config = dict(
    experts_per_token=6,
    activation='swiglu',
    vocab_size=8192,
    lr=0.00182,
    steps=9336,
)
Below are experts of layer 4 (counted from 0) of a mixture-of-experts language model. Rows are named router (the router's row for the expert), gate (a neuron's input weights, with its number), up (a neuron's input weights, with its number), down (a neuron's output weights, with its number) and show model dimensions 64-127. Each number is 500 + 40 x the weight over its row's rms, rounded and kept within 0 to 999. Numbers have three digits each.
Before each expert's rows: a language model's description of what the expert responds to. This comes from a sample of Wikipedia text that the model never trained on.

# expert 8
Description: Infobox date fields. Date parts and labels in infoboxes and tables, such as (born, (aged, Released:, Died:, month names and years.
router:449610421520482528481503549505468505575464501441508438546538534492519494484451473492491489529448466477482428501571488475482568484448531473458484502447524428512510484511491569540566527434518502
gate0:505540496515489454522464474436464478524459518517528534459418434447483504592546503516488545555493518541510524399445444574551570503461539528513514477449561494513474482449477514530478469539490530
up0:521559491483532508514507501512492497556468478451497491538529559502495538414481423483488519442498522498518463600409540450384458527458445413509538577590410534559496534541498484441475484519516495
down0:483497487493504497539505416477494484487471491456479572534494514479485527539517426526557507528518460475555383519450485494478508500490527502455539464495483525469506495479526564449532477474438523
gate1:475508520543500454579512497536460556443493520474544531512503436480485458472499539452554505522452440485484572533480494518534524578495502464492460516494607487476457507509562521622550483455507454
up1:479462496445488442448479494414492522512525448524427506549566559525478519579417478458460437489475521485553559518506532462522438481480524536526457511476549529476445521483462564466503518437462552
down1:535507490502432470466450530503491528507499491521420488537559493533464531512502477527412408529456498540469478545492463405515499448516500482479464513469455480507521469558495484463495467511511511
gate2:443474494514509491541539576490489511571500543471491538555487494511495476438525552501504522446546532495529438544498552482530493497457508478484432516484494551492545527455475477519518504476416489
up2:540516525507492527595464463497571529582460478540503430488485457512510517489493493533521525477570493509521524481505447501499463541440481467440410518479470486495517464442478431530493502414474515
down2:492510521515464510391413571484475484462482469589413569482439489510497489471477614531495476488497499457568497543540552504494510565496475538508505437463518463497497501483474534379523465454487486
gate3:539472538479469523484507519467472573498521538512561474500539515466512392553454530552483473519527477449501471477440412470504493505473545468463518439478476445490459464447521498497469470559483450
up3:500511518499479564493502519467475565520497541518540474474523464485522451539401513574448509508538466460490472468467375502554489489471578511409498427514464427503462479435484489459491531538500464
down3:513512470517460584530542546450491494513501499484404438501524486466525505519417509489510451450607472472499509550484534499517501456524480540562481502530445557509543550521475510461495449386528486
gate4:578482442500458428480446510422463506519470515472514526409496468511456560521460442576491518551525470478518476458565510505477497517456393498528420542512511503504485535565479413500570435472438478
up4:486518548499530484502473488466520443464494537513480471502480528446500583498515447483502488542444481570536472535462465467497446498425607540500535521511488436507406454505513531468496486471526614
down4:464489493479530498559530541562483476513475494552508506479493492545544533500527484525516409448531479480482516527521505440471507522567468524527514502512517498488521483483523451516490477391516453
gate5:536474548468478502435516573478519464430497504562518474481511500472446495464534441429574470528527485510511495455562462471487503493541418525454489573496505444563450528469558500572473496488522504
up5:476544430532448463540520577457477571509511496413572402475468471504483584447495490521528492502586491412543525444487556482545478498498537465559518528479481469502542493517487458452556430515506540
down5:466453460551571460555444497515518543543462441488515560518511604516456523526470476521456510512562462519454503527559522483523532494493492508461511585463516506488578511550507439513503500510533467
gate6:458475435501524459465507520460418518544523532544484509421446442483523457539561429518516494509466441494451561546534521544477519530469462505486518546487415507564425564447505536506526517478489480
up6:458441473513472473483501454442431515488514481562460486481487491520550519478516477476487499487480536547518541511520575548465500506477435483441538551468479575490449530440515567452505468505504551
down6:449516610541522541529545504556482560468483525404435468531500517496538497502495494533571508501552511513493401463519533495467542539573520467449491501488556491510456491500505447507519454433547447
gate7:497512594481493479518497514493513535503476499559482469442511429407516464534512518475476488545491424506512478560557552528547445465406508445470522455552505533524512501459442514447496442470468522
up7:554474382481484538477539466551491581468456528407550534599511526578421512516466465531532527518478530460519558469483522441518520541545451533524498481506457528478451474515510486455530479497414463
down7:565566516524520545531509529451506490512465498477577554494582546521495577494519446525517443490497458435467510446523525478414458517547531529500482496482569508512563481424497535473549557567550521
gate8:528494511448510507575457525407433490497487443495433409467519475490498541436520456539509437451483489464490428552514452484510517451502429542467474521461553505452444563435525424516496483512610488
up8:405467440494540499494492435486543462510473475584503544495430503489546497481555505462447515470509505467515502492519459514442489508488490497449351496445522475504458568507515512530465524485496526
down8:473540514467479473545464423392470461438541496505431483478529479468451470464499509435459420567480494526443468498523518494432509489587492496475451480450566520475524474457527474512566566486497442
gate9:471550531523519538502487421533591491441535568505542490595466562507511554443484620529517545466525436508492524560475463457537500512455458474440571504484488539451464507501576547483465496454387545
up9:555478509489561469492453536500579528462486467536546448536467497541448448473506537527479483470455449576467445449519524457527508627431495523573518498503540403462523529498481474491467491470517491
down9:521567512419488524530439456490469539513520502533516468478508512456527457462508542519542568501529555558466484449487487519485459510463537505490456478525471458467526434577417544501433435510480519
gate10:503558483543426463567482513521520469504538608473479519507483525545495513567438560510538538536489558474530469536496466546580471520522433458509477452535540521573542483417489551520538452525466478
up10:492466467527461465515472463519586445435499559520501503533486460483508501539498579520508457522491550514503532532452476524570465547544487440531482506512524579521522519407511522519517529463494492
down10:482566529455461456493519465401534577474466500478454524467500451530490509486501483423473518562510462464546514489553500474471518462538499539506510520528576465491486508493541469520505578477432482
gate11:490513432549459476506568557495465523443442497566480557498498522586525540486494448460536556460486578485526563500460480462486497498535514502471512521524477537498505547456500473479424475540532484
up11:464507527462514518506444499475551463521501547463488473488495465381455494463511558552478463534533368449500404549499558484466552528471478538552511445485465488469512448533492566526578591459460537
down11:557491447467476510554558512498561569516483453488532424552487428535526486530522537545525498462528506492505473482513487503543527434447506450477465536450466437492464503505497463547529554557433499
gate12:440441491565518494561520533513516446492484446529524553543524568505547572398488443527560452486461476580462533553509527486559529512521537467508498521474485482484454548470534548430517561507503569
up12:541467417532477514500477523546523475514492483481503516524472509507531571427548494524519465425445526555476521553522537431582517492456586541518509568434535498507443462525509543522523537487476533
down12:450521447552468454518553491529573466513524526464490543458545516476510564528518478472553434532526493549471502466495515530540516525513592494487488487461386541476520512493440542512497504443486565
gate13:385414498524546566469516486507556473460454482553448469502494541503489495435498483554487505456493454506499535500445571464557526469417557462485515527481493565469442467514512492568518481491417523
up13:508510505518481476411525448487511483470406510492467437510469458523495445568451497503505461568524501443532367478467412502495426516481503533506454500509410449572451438513492495506502541469515481
down13:456511511424525508485570573535458529499523391400432564567542452482566507521503459479454575506498571526511498552553468538555550528540452530485499430482536476500539518517456471480503541444480443
gate14:510476500535502500521506453584512483504560470458543543530488577484459504499445503548465467512491415559539521545506532487562491390563553528457566482488454480528506512442517502524455472397464529
up14:461538473468501511495465489464483500446476551533510436492548389553538471478561545535495540550514551475475505548489550498504489512451443484463518491510532556433475434530518487505527484540487527
down14:607487501522467508462516560464495513492501513508516496506465441519504518592504498477562492510498496540416471510474505459439414513517481431486381523519463560485500431520540559529545532634465503
gate15:477507485513538470516477624504442537488501530466465441491464525476523512492430496449442565508538553541454396450499473528508514467542528487541503473551443520486490519573497453481501542523448434
up15:509464501535518504531535481537506557521517522527517472473557504559463464527501410549633472481440459449527469485501534535502461577519519525426503496567498458484503461477429513494506526490483480
down15:533466511507516524484441432499473458476436567496494480552550401521569479443568479447527532424516511463438465561459520449474497496511486488505457505473538515556557499479589518481575464461459400
gate16:425459520515436553424478483477539517475459472455553515536490477475512519467492483495558408451604485571449566521439573473539507534513569523452487481470532439446383476479529515491504531494486409
up16:465501523530614461528588499478504496522511509494520475497547547590530484520498588513439515490486525487468488508487416543474472494495468460500460437533471445588516574514429488474476535481514537
down16:482484519497477508519427471515604386459500496508482433506509510466447509437517463517542535484467485548544503490512573460577442518573510549451530546566577545502491579543532502505503458509504527
gate17:475530490524477521469509538542464543527498560487541437452450456499526495495534561499504477488575511436495528511477584508540533454433473538499547462483528513489565536512504506502486500478573488
up17:494492495539476425495492489508630444501501480492467525534504510500512502470500504542489526464477457473539529485511523491456473523564459545555557463456495507519470548478538508515489494458472520
down17:599485509468509527429463513549473473586565483542471500433517476508588481473524547514510515493559498553483451484448475489505510566515539498484430578465517505459532515574503548534537550439456534
gate18:436536492504443504460516495523476557508477528445511448483568439531469507519494546494513510448417575502518482539482455528547591526463505490573509566588491531449501526506552530555509505518473511
up18:513461464491498503532532551480511455538549476554481554494480476548522536481526464517492449473516456482555545450487512537424395529528523515459511455477495563453450519488381469502492491472516493
down18:508430574501507527503567495577533429540543548522516491485507459527539470585567463516544522531409512489477428521508524503480455525504546520489532486473529542548476508456573501495491456485479490
gate19:498470508484487498580505551517472550500521519516441496525535448496518487533501490525580472522460428466526387466527565489576495526555527439512552508464532504524530394453465455541522543463498503
up19:470455476497512479519495476564484500515533471561482477521525442475518470533453430522515409524545560452592430522519567461508541521533534514474496498529483515577540462490472464538578533475460522
down19:522436598548574554520442488499563473493482510488522511513503511532533437536559483553526496464494536481566440464459462443528493517498500493519595558588531457494528444605480469501466420420479454
gate20:517570442475544426516529466524503518465538480503468551494503487504464519532508489494545513470529517448457533505482523502521434537580458553400441452465442450508541476473541458555476503465439465
up20:546431510526490526516463537455466513496471512506510498530503512493531449474477497477468493516464515510531503483557525514457503462422501437553532542524556533484452509504472559454513468605516536
down20:457524461559482540413501500475447550510474528522511533508484464472524553468519501527542458466542516537453545511500497575465494529444578535540437442509429502464510504541589478445494393489522518
gate21:505539481516477430504509504535509542446453507454486450511565488433547533456558454455591493493535408548557547466509493581492479477484529465562519456528467503535494509497512574481487536484580418
up21:486492523488523542513573439453539477512524441589509481516414479590476446482464524546449423485466499481494496488525512469521466524514399517420481494478540503586528493492543469491481487498435527
down21:501529497496440496504499453493467492513497542465491434552513478441537510499507532465464492565503467487480492451517482518508455528525455441490479531489526457477448488511472484506443514485588563
gate22:454477505506498498448447505446441529470549508505481498484425514528494566536426516561510471486562467537547479504459478476485487456428513472476486524519528520465466523503490495421486519517494533
up22:504458495480493453477551485471505483505547540470592517448484403560525496552487527441500481480466579461547487500533501506525493507495515495512445465567505439488454443522516538547500475529476473
down22:506519481448436466499471570501439543530507482549517468500521478459499511513515467447462443536524476419549493496507404489441436514494470458532527480556541550579507537447459454391515426580524442
gate23:479428417498539417545518521546435557476498495516514521523446538472557473533468540525482506490448570503491463472472530460524500522481494476540471489565482484580468485536441514525494553539462556
up23:486507542451442488473535477509521457545491532524461455561573430547547494490495513491489428579512438537518511547516470539525473526503439551530533580436458570531554444497537471498500488544453522
down23:498538532489458548435462550639498494481541536496447526503443535451502525529524508544515516508502498543449487472573482560542471469557549492481491532467498475502511430509491546615463486526511504
gate24:506519529523504489557486521503494442499420410457482475553546562492509477467477517555547451542409589596495449526522523528536543500481536525498566464440483448527486526570478455481414497469508488
up24:464427514531458507533500496436527440528505528515453460506522474529476522440437456543530467387484535491528530491481481510568495517515492543526457464502538491500400527510450481484522475425493492
down24:480505504505441493475543537462538490493463468503475510476493512530572517543484468593506479449490463448481488470466526551498488466567460506464488466508449448549513548476573449476490610471446486
gate25:426515556552491541550513534524512448532483483479458478411503490517461471570476476452525470541499448504457543469502498537514524564514496463498557446460448554559558460490484440533529589488459548
up25:590562513510447511474483519487513547468562517530584464496442518520518520481483526537492472433493477432500522539458589438453503482453550499588508539436464485586527481548547496471532456539525532
down25:469542519539432533500488507494449436578468557485539487502557426449466536441489502552475520466477487570421560504477499476512496522372524497568472505573477446477494549450458560453524479519504504
gate26:435504557558517550531487500551521428485538476494500514436541506498498492532548520478467477497447460502475589479572504518528493467452541492492488497482505441473472521511507501466469526495535483
up26:562428394477481486468499525494509531497409502562452536504488494498469475464453465505484499507531538500489459476495493502418531518549459439474516492466482492484474486450481489545542478478458555
down26:703538512503504468555575469507576461562503485473581526495557506494481492456527495504539510469608546541491507492506509527469509493493476513513488517468479543477534476474487505547416524581521495
gate27:488524478494523513417518566527491502552512518543457462555564552474540473477522516522573451491543436486512500534522497428523479474482519560466492484413505426542522515509483485481506480420568456
up27:480479511473482523548473485499511506473558478506507556498491503505453477491489471469417519495457543595484496495495497594511483469560522438510542524569482605509475481478532522523501503534469617
down27:556504597515513529512438547477456485476509493423466557504565507528513465446501506504513494520522510535481511487470471513504501501489489470489488476529533478540508466519484503477455485686518464
gate28:495574480442508495453477510503460487555528495414453505584563526504536480592469525464455578512471456595484470504531535468543534570458542506604490476514528596564551495522561554528469516506495525
up28:546499506532446516576449465463457487475392508472549442538440528493540520429499471493515491504487580497513453499513466528440506488511515464484484540504556482543463516527428488519523472534518482
down28:502470572535479519473553465559448465479482464529573487491518454524505472495518553484429462484582492442480508565539480479490537450479484477495505534503482534463534454502531480474457589423471470
gate29:486458508527484459510530515465516537475545522518443547467467510412505479467459488543465508479474575503541479517488452515558480489522569462499420597460437427561517511504451493577481453534428536
up29:522486482489495507536470474490565449547451459501488501509476472505537530507507523512532485518579499576486508493521494446419477472481479527520532433540548476460498476530500511447512570457577453
down29:537525437567482543462497577526431554497443553544501463493522521475520561477563545523483537483468459445459433519451463500467540501437476560465454523555494478499515485512502525478542509534505488
gate30:526495472460410560539439515442472580485492493524484500529558529541477481515503451533544490485493511512505475434519493529455408484510472522490465528562568473472442476486461544456476487521534456
up30:547549474496446513483472471550451473463475448555455506548481531517532518486535513451484495501525431526489494456535520477512442482466558510545531542480489388486424496544476588510501521538559516
down30:466536473525462446482505488521516529455517535523538548449475479557501501437551443529463610530535469496492488517504503490463582534480458457504531542409460548479416457497540469541464471586580441
gate31:450458489484520544514471553484464459507443525454481485523521485476528494473498445501524546545459499467564501491438468484482458488494482443512534523464444533501429565429510551523508504501458486
up31:529495501519513459543538472543525590461510459477502547483503477502517449470491489506484483504578464524484503565509524473531504513492516506496468499509486500425615398535509511475462512459502526
down31:512536520503492472465480515484491517506454461499482493483548551509503490469503491528411472452411534437524460565481554475486492494468494558464446507556488472534485496566584517474476553506449504
gate32:473519626513491508450430569545471540482429486496453495505466479532462487435473517457564477487511494480511528529510502435514435531458536491510511507485530450551550415499481539512460511489502531
up32:478492443536554595451533481527588530487543460523551525492549469503461462539557493539420515474507500572459611474425578487577534537589527531500543499477556455432488583489473468483485467477518529
down32:492520514492452529437462525571489544550504520425533509546426476471522547533469543489531505484534497478477548498499508487417583492439503437542518564454481553507464508573568524600511532492414522
gate33:473547532537463474486536482538549465465408528495501548537496506519482480466503509514539464500431531452429426502501458608515560561487492514471476488497493508534554495479608505464442522517458519
up33:501434486539549562519460521471544524594547460528493543462451530453528457492534431550551437491488418536499581497517538546532427463533482518447475492473513497490503515492434478483528436549564473
down33:535550531520502512528421494561476481483500434554487546405494509435494538443532504523462514528452476428498482497488554519533517535499482586444470477544546532495524505514584470480462528513496515
gate34:499461444504509477505487433447490545516557439541543501516473461529567495548495538476444513501522571499556480484509486450483513486542456543545492485497509529526444507458452483463442485445521399
up34:505435482466480540474553522626523483467509521435526543496511505525411473509491500527457561448463510500479535505496513494534427498555571512483498522481536518469509496467545442494452501473457616
down34:593517472467543491537461445489530471462505486524542521513484521486580521459484507443489561515502540498528467521404494550500487540465489491466541559509457544526519477503520569494486462558508505
gate35:497486459454382455512467493484480557553548562432556532518483486520552527485538446489525463472457570526477500475508550474495497462427507498507526555469484576507546454543460520513477460534518496
up35:525496468506515470507542528419491386493474495439416500425501479489511474471503483494465598519508491494588543481509482521439514491513442511532565506444551482438445526436520551475492423463499520
down35:513496481497457472502464487506534471498520560535457562543501537462517519495500478521488480496455540506568400464481465498492543512508422527470524435526487462574489505459476493447450520544498502
gate36:532578510486508478523534441523500507451471525473483567582557534446510505511461462506540557589448427527555462482453473495539418489540456523438535462469502567486471419535485536431566445461479521
up36:528534515550484505520518489534497482475519514494519557526492549544489473587389526461530508519471413548478496452553537530542496473534431460554526499518473549528509482534483481464501501486497531
down36:467526431529477530465507431467458589501476502488540442538502515486455511459548543515519511449544518524482504519488498466480524425532567474491590430443547437478508537478535481453472460465443453
gate37:489449514507487490511524517444498573532445515533499517434521496534528460589543539394525511438510500585440537451472466503485492523485491504463467457573507500479445496416534544538531497436476447
up37:550524499447458570498525509460472556547491524457463502516474482548487471555470470550496459481454478443490563482507351561448507516457520466464498460504512460518433543439497479506518412553503499
down37:461537535488527476466487519494458464534470439521547460500480475498435419544510511449505488427484426541509552485508507497479536568493540524535500525503445463442579443554599429557500490410489481
gate38:461458450531484519485493482455524497561526506427456472578549472445485502448563489539515451474482555500461476473471518506518462481473479506550483503535527533449556527489508519548423500498567494
up38:476510501530570533555474462492513478460443474531501481477502539513442477461497517546477535461461443510539533514506541482487565426544518517428506509521515495524466427487493472499555511521391523
down38:561513497434442499575439469496440509485528481492464424490522487480460520533479500441498522553547524485561551460493483513477453479444533474561483493573479576450574566427551520504420508563502482
gate39:478535464543463549441528497515533485534567498475528524409494503441501533490479495532461489481560576515588555494455461437449491588504581573527467548543482451477507495585517502539473483440572481
up39:517515536531516534502500505479559526511450514471443494529563484495546484489461542524495458487552496545477554517512516559489477373529517522492555534548451462435482465454481442476584495412449527
down39:442456540492487533419550547545474553464473533510562508479484496509544508460547466498578456510489625557536497458519532467528521406470460518532506561486501533448455530532484475486498493467475521
gate40:486470560526544541503499529423464530460486494533478514463585476535477454516474527493488420509535461482457429479465501581477479381552432441454491511533530456461496517519508536508526438478505527
up40:455478514536440502527491491421439485501525494516450540516573511551493463553411549502458452432488426501514413510541570539493542444574442518471528537559541479460516535491525476488490472472510519
down40:437511450541524458503488517469420455484534500527518540535562555526523507457486460532418485538466438463481507471526432512535525554505559446533503479522516639484492442444485539505580459539457486
gate41:516489534511521492479450463518517509413444511516511474527519519509508464454512499434492458516459525522535515475426458528598488505446400502446484486450423513542412498573526539553496464480519532
up41:481453429516534434501556548482530457501541527471543443504506427553508504564512511486512509519490481595529507561559542517451487493529545481484462477538525547431450491501515430502553508442482584
down41:495466439474474514557488526434613467543563523457502475458469456495548462540449500534437543510419542434557517518529523539443478486532483532538444515533573510473501446523509402474517495442555508
gate42:452511434488504465506528452530515478501461496434435518589540460494503518443489466468506504544482493533511584464495497516471481450571493498510512578461515490513543498485549539470559455502514445
up42:507495484457478476455506461513474433515496461448520526541514487524523546393512481389527507553493471468579563524431553545468497459488433506470525575466458502449552433487565481501526486473542511
down42:585505497469498460556491488502538433458570504557519505510533545501462512539505519430534491470475482453533540532536575469507538502530494469569431558505585528503500558515489522528513478406482506
gate43:466506471494482452518520431462544428501433462500482445464526540485437555502502496494515516524526524496525548510571423492439525530503454479471470462418540413536439539418484481566566470460551485
up43:484427467499458523554459471467506476479507484440473439546617520513585526529519490484504516475486552566569514483570499501440479483524503518507496548438525555550420561517491453504503452491485511
down43:450538474451483469546445536481582442529455471507442489492524487487450491452531496538563533496561471461495489459575512429528479468559511505507480531401561439576445526497517458560515473379498479
gate44:542549534541454507459475510458512475429563580483488511429500573448491562543489475525474470452544495473502574554528447551479468516536520531457458543512501493554527517460537538529515518521413532
up44:524565546420560483444557498450439595497490508501548539562501518567526549503486468497528490462436497488492481415459508484480540438421488544557506480474477461502450556521450422487554465468529546
down44:495517519583448536523475429501529468483535445526496464512454579507481461538476429520559433485522424508485546515501512476542520491513538550498483532453557520499488510545502499531490547467558481
gate45:483533548518501476476477599487428466452477507501430537450465491406504486481459488508537481530496514498510487514481480547419540428490513448452469509445488556512507513526495584474504498509411535
up45:459581522444459435440510519542544593498487476474518495450492536492540509500496445445495556454507508515501513471459398482463508469468452466510496527512497560494522522490494512450500490424501440
down45:474500513531511520505491472462590502494519513554555403429526437467475476484504583544488456516554572513528519542533501409503506527554511473487510537478483490502477537530477437452485499499458503
gate46:448524480487494599462502448471441477533438484464531476447398467523416480516461520548534528425543528554485458459464507439529536560464531526468533443515563476519493521470543455551566525413508519
up46:491484446625443521429522501406538495506509503495484630483455541484426504477496452513516486577505490529515494464429493518462474414560457489437539483518482461521466529465538494487398445485477497
down46:534432509528543560529550497535513491496512595510499565480482585471516521496505493508541474467493510482562553475471530506529538494498513500486507482488496474510528557512553572528551492526512505
gate47:436467458529412456438504515507481476471584529495518541535494516497460470551551482474462530475465583440520472485458488526456573538522593490531523515441451514502510518517487517499461440548529385
up47:514515522529526506473525505498463496517402501459490446458517521489557569479478499513468504499462492535546485436512492564543491479491428475551422501532539524534438475510458524500503538492539513
down47:463484593489508587443440461541553526490540514510516504516391450532556574539487487515543552512493569532445455559486555474521525506456559456575547486438474459480481511502496522614495476602512482
gate48:473516410473469531527542488516552518552445449539455495450501606517522509485452544460492501469509493539515478503549447472467522519445525514460424540407542483453477503570429443469518497522530522
up48:512487604498534433504454516458461483414516573458526459542470422443566523482525492492511484538481459531521555488538469510541482499502469478580533516554411449521573539414577473494436518521518458
down48:534433525552519524509545498484550456475493508511491492485475471457512477459530480466531513529496536489500484551477496487496435546418530488477479492538467514501521504561507540456473486562493533
gate49:540480501517559512577490475607540421535467451447586523503479539506540503447429463533538467478485530494523492517489489454541519521514524478500464416521449481571504472466488421515520549538415479
up49:469539484511477471519515486522475563520590540597477530526476423503502506534594507521449521527514473462460573477563558582459527529516484527518550564395528555466574567528507601488536481508518538
down49:478523527461487498526474474512513516502519475474504459483473599507463476521466480581553506509519416462537539470546521534445501493499438510458493464426577477485513470484426488427609507493488538
gate50:509491463548475413414504482529456469433587511475441481491380504506427445457467531509423487563478547497527511473485484483520532552461534510539521566495494550502492434492485489495493488562426493
up50:478513556463489541512451491523545506500504490490425530502540491533545526501479486461526493476487498508503506456544530550496496513483465370508480459484468499526518573494577498545498458478556524
down50:531504492481561411528515459428529532492513508431505478549513551465559472532520525515477476533469464485469462507457469511558455510501414549477433502591462489579488507534494474446536513500503541
gate51:531466501472490522487456501462543523428485590536541491546481423448458493508508539539429516498441561473505604501493548533468524524439487526493474492518472559550525485560443540481533493464450534
up51:440522533539495477557512467547501473532546422526458541449589573542495479468511478471606471516500423494447398471483496470521443493553497497434461490490472526508486503403468484545460515531494484
down51:453524571528477500492526562483523498498508527501491470496587507462541489516528437416499506469533432533482479529558510467541479548513516525534533459506530516511474498512485490481576487612534450
gate52:488449498497543461481480474520555526464484513531493564493503479498478473483506515509491479525434483468474528436437522393502531433498524495523609496474488568504524425519454546598517515439479511
up52:534512530573528518537509518524483493520523480476443501464501500472450562531507486532487545519567516484535482597517475523501555547513491511501395493521493474482464513474493433463458521514542470
down52:411557483509546476550493549480505573540484538526492511466458493505544507489502515433504492483490474500499495494556573490496581455443483443520516452492500486496430484512556529579529541465481502
gate53:517442486470547522432574494467496484500496528493437444450473533451512526456498535493530462501452504486482565438549504558584528517512513479543560491504480489483507546483484495422492594539457584
up53:505514518467455455525425529495539538517432522462525483590492431521509506544477481516493536467553481442527365512489477543479434463485489488513501549422545565471471462523559502508533410509483444
down53:497511447498554487586505527458494449541483463519547498528446470495532480500502478460503481492495463548521565511541525488522532479498494497523479457451520468463460461536470480527542526504534446
gate54:473568501457448473497515593570508487420531528543482544541431481463465482549395518517466560535412441432522453547491490533499483445578529451516509482539488493526455457430456488423482519556424543
up54:492462468535435529560557547414489503511564590531546430508516484448574454440503515502460511456532543511553541562510499480504470482482478419532500543527533538463530471445466559506454538534518563
down54:551497472522576494532503541528543501507553534465520466533468481525589474538504552523470518522414470520469473489444505475462468437496510471466578480481472502539513509431537504508519510524537443
gate55:464531460531548468494483529528500469470521533403529487559552500444473519494432545550505572507487512522516532569568450481558547546517479575551511498572481547515469448469513494499549503484408514
up55:461532472591525508505527533511545476503490587476554468551512523463479579460470518540453528550520465488494551522533481431582549516500478570576503441599456481494501412465497512471533524482456510
down55:578522545515487441508456518554524438456439447497443504486448500514462478577438475450477508451475469533447538533517524578483514478544499432501520574478459487513431501558533501480505480474527540
gate56:434441530541474407551456448453536507548469529523520527453520471504493526526455507510471447471457491495467480470494453503496541575509457495524463382559510492503486431498457536491466601488460441
up56:546561546494498449442487477462519474519477515554536536517581533509523513504516448498411573515499526504506506493445409578465548427473464536515505456516493532526555465550508542454463490510483515
down56:576499508495446454507492444446460542489469436529453529456475442488519506516505499536487546447403504494510558516496486478431442562475475491549487536497453522575505459557510459467505536428489456
gate57:493453532583446493500489524540461521518528473455517459446490460556463480485465516530538485508571464462564456553438544462570486431496499522472521462496435473479505515484465435529560560532547497
up57:541478495502454515455463553504509518498572479490495432483530499504531493586498501525484477489464515522588558570472564408472540513456570542463468579549530431494459483540576484493494432442556497
down57:526549508503535551551511530493463500539489524452489575563572515447512509409465482453574466507472495499521471505524507500583533454554451496489525521499501568557499480493487540460608485450427515
gate58:458456531555418460519545537490510460461445521557489454511465410473505587588452527440488561475478547489532477554545487585505516503535529475541566511507554503485464475480527527533521509484512510
up58:541498461456540502494458443497484544571503482472502514481480578529473417453588468563506490469489463533475536495466529423493528529504461591456424534448423500479484545460443454477490458557463468
down58:456566479513519392481516503501553448516553500521455494607574479512497450448510522546536473545446514484514468521503464477464562545453549510570497445495466466583562559490510485489525525449528538
gate59:467543507526478504486480458539535546496471445530468434470476504513484498470524525527463458503465520487472453485490539416458545474505479548491488502450504506529550559497537494490483570464485544
up59:466471506462482491560443486508518495480533476499577536501523519523578442491465440445471460500491548499472510540485464489487471593503517456542490551489459517523492435522446530501443519510475453
down59:454464495485476488545463451570471480504492482540546597542521482478577543527492464521524454524505449473550458458520541463490448476466507506478491518575458508469504551486537536504506523510475534
gate60:460551481506467444481532544482459484461505559530498489521549423479566496493444536484465432482470467473555568510446514510476512556456436462469489521514431572539533544464521550489535521492468533
up60:582546523508565527412485499515540513541479508520563523503519491506507438541551587504436452416541507511467546483493468497488402466460555457508529531520510447536516455568533476495483488409576469
down60:466432530430451502526510572504495496556469471483549428480512503479547541484510453491512569514557552445534411547563548538544508511502546495430449536521468516530516519586386546509501481459535511
gate61:513520487505476561542422480499526549504576523502459520538489458549512531535526501471471521423419572476483489461534454514435551490455519525547508575543553460489518550530431514458499527510494483
up61:554500457559503479386516457625492560513538488582492461491502487521468506426518430498514465482440562453504441517495537528476510521482436540539528476534506458433521520514506486464556513524527465
down61:508521523486487547518513512495528485505465477482408509492475532534506478487451512492517552463477504497551496515508522494461489531510479501469439551446605477541547505465471563502480510415450460
gate62:548533557560474435411505579528544517448468569462465496504435535484534484477543499488487552506565579530463549476562513561440436454599550479533538501473532494498460504560446587539489449452505453
up62:504501561519436464438553579537554572490459562457478495574447570474457485463483480506485594546522493514484490450553483486469503462577534514545503525458519525510453454486476549489507518484474427
down62:531555497477579504540426523433471503546547493425558494445525472538462500510480539493522466520493459441473422524454467477464486434456497505416486546525499468513458485480561489523463530525414526
gate63:468425439478572558508519483539556456439411535466469499499484457488418523501505539490506482515507421483486461469438409477473480540516446424528487441553519540483495525455457510490458522452425538
up63:480513514525483499490491558494484574594499413512493516465515566468578504462477466528532527477507537539473561533586523554470498519496493551474461474438505438478497472484539484494512492573574451
down63:460480439490536485437574446529478428460493522541472485508493447491423466535476571516579536484483487472565578456459453431502541498498516466453616543448488541546515517522435536547528559590497503